Below are experts of layer 2 (counted from 0) of a mixture-of-experts language model. Rows are named router (the router's row for the expert) and show model dimensions 160-191. Each number is 128 + 24 x the weight over its row's rms, rounded and kept within 0 to 255. Numbers have three digits each.
After each expert's rows: "comes after" lists some tokens at least twice as common just before its tokens as in all text. This comes from a sample of Wikipedia text that the model never trained on. Tokens count by the router's weight.

# expert 89
router:115136093127110109125134114146102094156169136101123126145119141121168157147148093105094128133102
comes after: "1", "2", "3", "0", "4", "5"

# expert 40
router:125126164147146188121159090101112110098134175150123128132172132101143129128122177093141161152112
comes after: " ", " S", " as", "S", "s", " s"

# expert 34
router:117103127100133140162128110117169123166085167105119127147113126169150149108135147173101158132095
comes after: " |", "|", ";", ",", ":", " in"

# expert 98
router:105146103137152107118140145134100160139155132104114149148149141132133130140121158113125103136104
comes after: " (", " |", " \"", "-", ":", ","

# expert 39
router:102116122150128144134162098120121086143144098140112111110139118105135188156116134141120161126134
comes after: " is", " was", " a", " as", ",", " an"

# expert 45
router:207112160121108101152102104137114151130148102142137159139169144137093122122152136148147133093098
comes after: "%", ".", ",", "0", " and", "4"

# expert 125
router:140103137156127186168110132120157068116152126153105143123157129134172109131155124113115104097089
comes after: ".", " is", " are", " was", " as", " and"

# expert 25
router:130085114136084135155122145168150125112115162126067136103098130127111095133139093140129101115103
comes after: ",", ".", ".\n\n", ")", "),", " which"

# expert 102
router:159100100146117115097124181110125151120139143077131121158116141124091103137133145165170112091094
comes after: " and", " with", " by", " a", " in", " as"

# expert 47
router:142124126141096122170114116173132134136130142114114147165165149124139104160148114145133107134114
comes after: " and", ",", " to", " well", " or", " but"

# expert 33
router:133134115123108086151138151188133174132140143090153150114151155130115107115143083080163149156154
comes after: "0", "1", ".", "5", " T", "6"

# expert 74
router:105119136121085125143129121110095125138120129096101122094139074136139120109127146084120136119100
comes after: " of", " the", " in", " to", " for", " by"

# expert 117
router:183122117135135109123155146102144151157113113122162150133151150135082090162120106127149124101125
comes after: " in", " of", ")", "\n", " from", " at"

# expert 43
router:160121147108134132096126134115137152125102097080139142052069132141117131142138159131139181119132
comes after: " the", " The", "The", " a", " his", "'s"

# expert 78
router:102142110109130088146117101118102112139173122149087132140148122121130170120115117115130139160103
comes after: " of", ",", " |", ":", " in", "-"

# expert 68
router:100140091099108098080117136093113138148155151140090117110126135122172161153108120099114169085136
comes after: "\n", " |\n", ")\n", ".\n", "==\n", ";\n"

# expert 71
router:154143105082104132104100114129106158115168094116169144119159167139070109152123154129182149137150
comes after: " |", "|", " L", ";", ":", "L"

# expert 28
router:120161095091140109114132132124080178149129093111157129084125134164174122153171124147120140185149
comes after: " the", "|", " The", " |", "The", " a"

# expert 118
router:119129140084128106101103138154141150156158160135094117116120153132117105137136078163161085103142
comes after: ",", " and", "),", ";", ")", "\","

# expert 63
router:174132121109140164148121111132118131089113150137131153123112164100157089153106144163133137150150
comes after: "-", " a", " is", " was", " are", " be"

# expert 52
router:134163131127109123116124158163148097122113101099132112103145166162102185113133091154135131131147
comes after: ".", ",", ":", ";", "°", " that"

# expert 46
router:181126145107111129142125148112108126162144101095123112106133100122128190157153160097103126119130
comes after: " the", " The", "The", " United", "|", " a"

# expert 97
router:138130091125124129122128131154099090122085110089110110122069120130111138160159164131121148120155
comes after: "|", " |", " in", ",", "-", " January"

# expert 24
router:136180134120096124172120152127089148161124141162175160107176133100139075167159107107180096122150
comes after: " |", " ", "0", " |\n", ",", ";"

# expert 120
router:175140079143119161121114126122175156136154110129110148141175145102081100128144089094159137135163
comes after: " of", " with", " for", " and", " a", " to"

# expert 44
router:157116107123159104110126140129099130150102132108150113098147167112120111133160095104140121144106
comes after: " in", " C", "0", " M", " of", " T"

# expert 31
router:146061120161125127116110135120080145156117096133131120140150163117128157157088156101148143166118
comes after: " |", "\n", "==", "\n\n", ")\n", ";"

# expert 50
router:091153097129116097116145170125112139125153126126098135097107110104138123148140128098157153151129
comes after: " the", " The", "The", " a", " of", " South"

# expert 82
router:152169114124096156141153094145097109142082072136140141113086155124104083156135132106134124146125
comes after: " in", " In", " of", " on", " to", " \""

# expert 15
router:122096112157137137119100172102102128109143088120089097110113113108110156110132129137121144116133
comes after: " of", " in", " the", ".\n\n", ".", " to"

# expert 60
router:189173106119121143102164137146106129142153137123131105141144145143095117128101110120169115131143
comes after: ",", " D", ":", " \"", " (", "-"

# expert 35
router:150167137107090125116198193136124130139144138137139157146144178141141114142151131162109148091109
comes after: ".", ",", " |", ").", ":", " that"

# expert 100
router:136085159145102163115128116138120141113090147123140136141071133161159135072136094151116144137118
comes after: " to", " he", " was", " which", " and", " it"

# expert 67
router:152142117136083146127107115127115124077103123148116139112137118160095115098162105134108143174119
comes after: " in", " of", " on", " for", " with", " to"

# expert 66
router:104117113107139134153136146118124147087104106096169144132138112167085140120096154092156078146108
comes after: " in", " to", " of", " at", " from", " In"

# expert 114
router:098072145153179154142131104115122146124123135128092117124120093138099116110102083158119094100102
comes after: " of", " in", " to", " at", " from", " on"

# expert 116
router:134100096136118105118140118154127083148111148093138095156111139134157171139152138142126147118086
comes after: " |", ";", "2", "3", "6", "1"

# expert 77
router:169118087115131147105130077098080107177109113097135131145101186083128153129127099130126149164166
comes after: " |", " ", " was", ";", "==", "==="

# expert 90
router:095131090181129145145137128154113077128080151111099115142135113122124187110158126119050103106091
comes after: " ", "201", "200", "202", " (", "–"

# expert 4
router:138123151165174139138101147146074113106131135105141132144151159090165133166130142116136150090151
comes after: " ", "201", ".\n\n", "202", "200", " February"

# expert 22
router:116153099134129124155108175130180127160145123174131128083071150106151160136084157102129115129131
comes after: " |\n", ".\n\n", " |\n\n", "\n\n", "\n", "==\n"

# expert 86
router:136125123133138106104143149169152164094083086069080119130079103168159137105144126090115138145142
comes after: " the", " his", "'s", " The", " their", " a"

# expert 93
router:167171168131156140120144112125154139092098132075139140157150134131088142149167136124152138102156
comes after: " \"", " (", ".\n\n", ",", " was", "\n"

# expert 72
router:148182088110147109107092103155117171091131132097136121154162142162088116122146119127136103091162
comes after: " ", " L", "|", " and", " R", "L"

# expert 127
router:139120125097139121160102144132141073140117147118126130140140137158163118134150141151166149154145
comes after: " |", ";", "|", ":", ",", " /"

# expert 0
router:115138104115144117128156172155137096143129145129130123113118094138166127152151130137116126146092
comes after: "201", " ", "200", "202", "199", "198"

# expert 18
router:129110154172180140148127126096142115151147096138123125107120124097129167149119148111148123113123
comes after: ".\n\n", ")", "\n\n", " Party", " |\n\n", "%"

# expert 91
router:146144105140126136120131124122120158123070150121137140137120167111092135174154115133142136148166
comes after: "-", " was", "\n\n", ":", "\n", " ("

# expert 103
router:090135154116131112086118122113150158124110078121097126099070109144179154084168120114113151154164
comes after: " a", " the", " his", " an", "'s", "=="

# expert 94
router:144131077119142154150156095113077146118115124151138114156120162118114101156112136104164128105135
comes after: " ", " (", "-", "–", " |\n", " =\n\n"

# expert 17
router:149122110097106129090108145132155107126148084114118143089134188087091104157150140114132110132136
comes after: "|", "\n", " |\n", ")\n", "\"", " No"

# expert 30
router:158141115132130150107143127067117150161167100185152131121143163107099101136160148107156121109151
comes after: " |", " ", " (", ":", " as", ";"

# expert 29
router:145164127119128171100117099087135152121149127154075144114168126138103094139130084113154143122131
comes after: ",", ".", " of", " to", " New", " by"

# expert 113
router:144154121131154151164091110114111165112118094141140151123109085109143147132084120161149143116110
comes after: "-", " ", "|", " and", " /", " is"

# expert 37
router:104115108094082099129094125117082117161130104182117156100099135119185150153146082099138110131084
comes after: " |\n", "\n", "-", ")\n", ".\n\n", ")"

# expert 122
router:114138141157122138098120119129151089100098120122132124137053144119138095075126164145092129161127
comes after: " to", " was", " that", " not", " had", " also"

# expert 80
router:123131136156093165129125133138119150161125145151112110105138178147105121110168147148099107166167
comes after: " ", ".", "–", " (", ":", " +"

# expert 7
router:114088106156099108150114096165120104109097157138130113139080103167137110138102112165094094109116
comes after: " to", " was", ",", " he", " and", " were"

# expert 48
router:084141087151112127112143164156124082168123113130142093124100139116125151078136129170121097135100
comes after: " ", ".", " (", "200", "–", "198"

# expert 41
router:085147136175130147150134133154130078130121157103088088117109107133114163102164112110064098138125
comes after: " ", "–", ".", "201", " (", "199"

# expert 105
router:106176126088111158149164115132121162151158122132067148097124129104158157109156098122103107118179
comes after: ".", ",", " |", ":", " (", " \""

# expert 84
router:119155173126103126101127164145087129154139082153116147153161149103125117138165167128115104130126
comes after: ",", " of", "-", ":", " and", " \""

# expert 16
router:107074122138136170151117133089144120125113102129141124121131124083094108128085122118129112095094
comes after: " of", " in", " at", " for", " to", " as"

# expert 112
router:115146140093169101117105130095103140166148135128137129133113113142095104150105096139127150132124
comes after: "\n", ")\n", ".\n", "'s", ";\n", "'"

# expert 21
router:143129146171087135148152123110150134159136165104112113144105154103135162123138131150126123085160
comes after: ")", "0", "1", "2", "%", "3"

# expert 99
router:119139111106078148158080137111119132138167139100137135126168163150136092152092106142107132102103
comes after: " ", " (", "–", "201", "é", "/"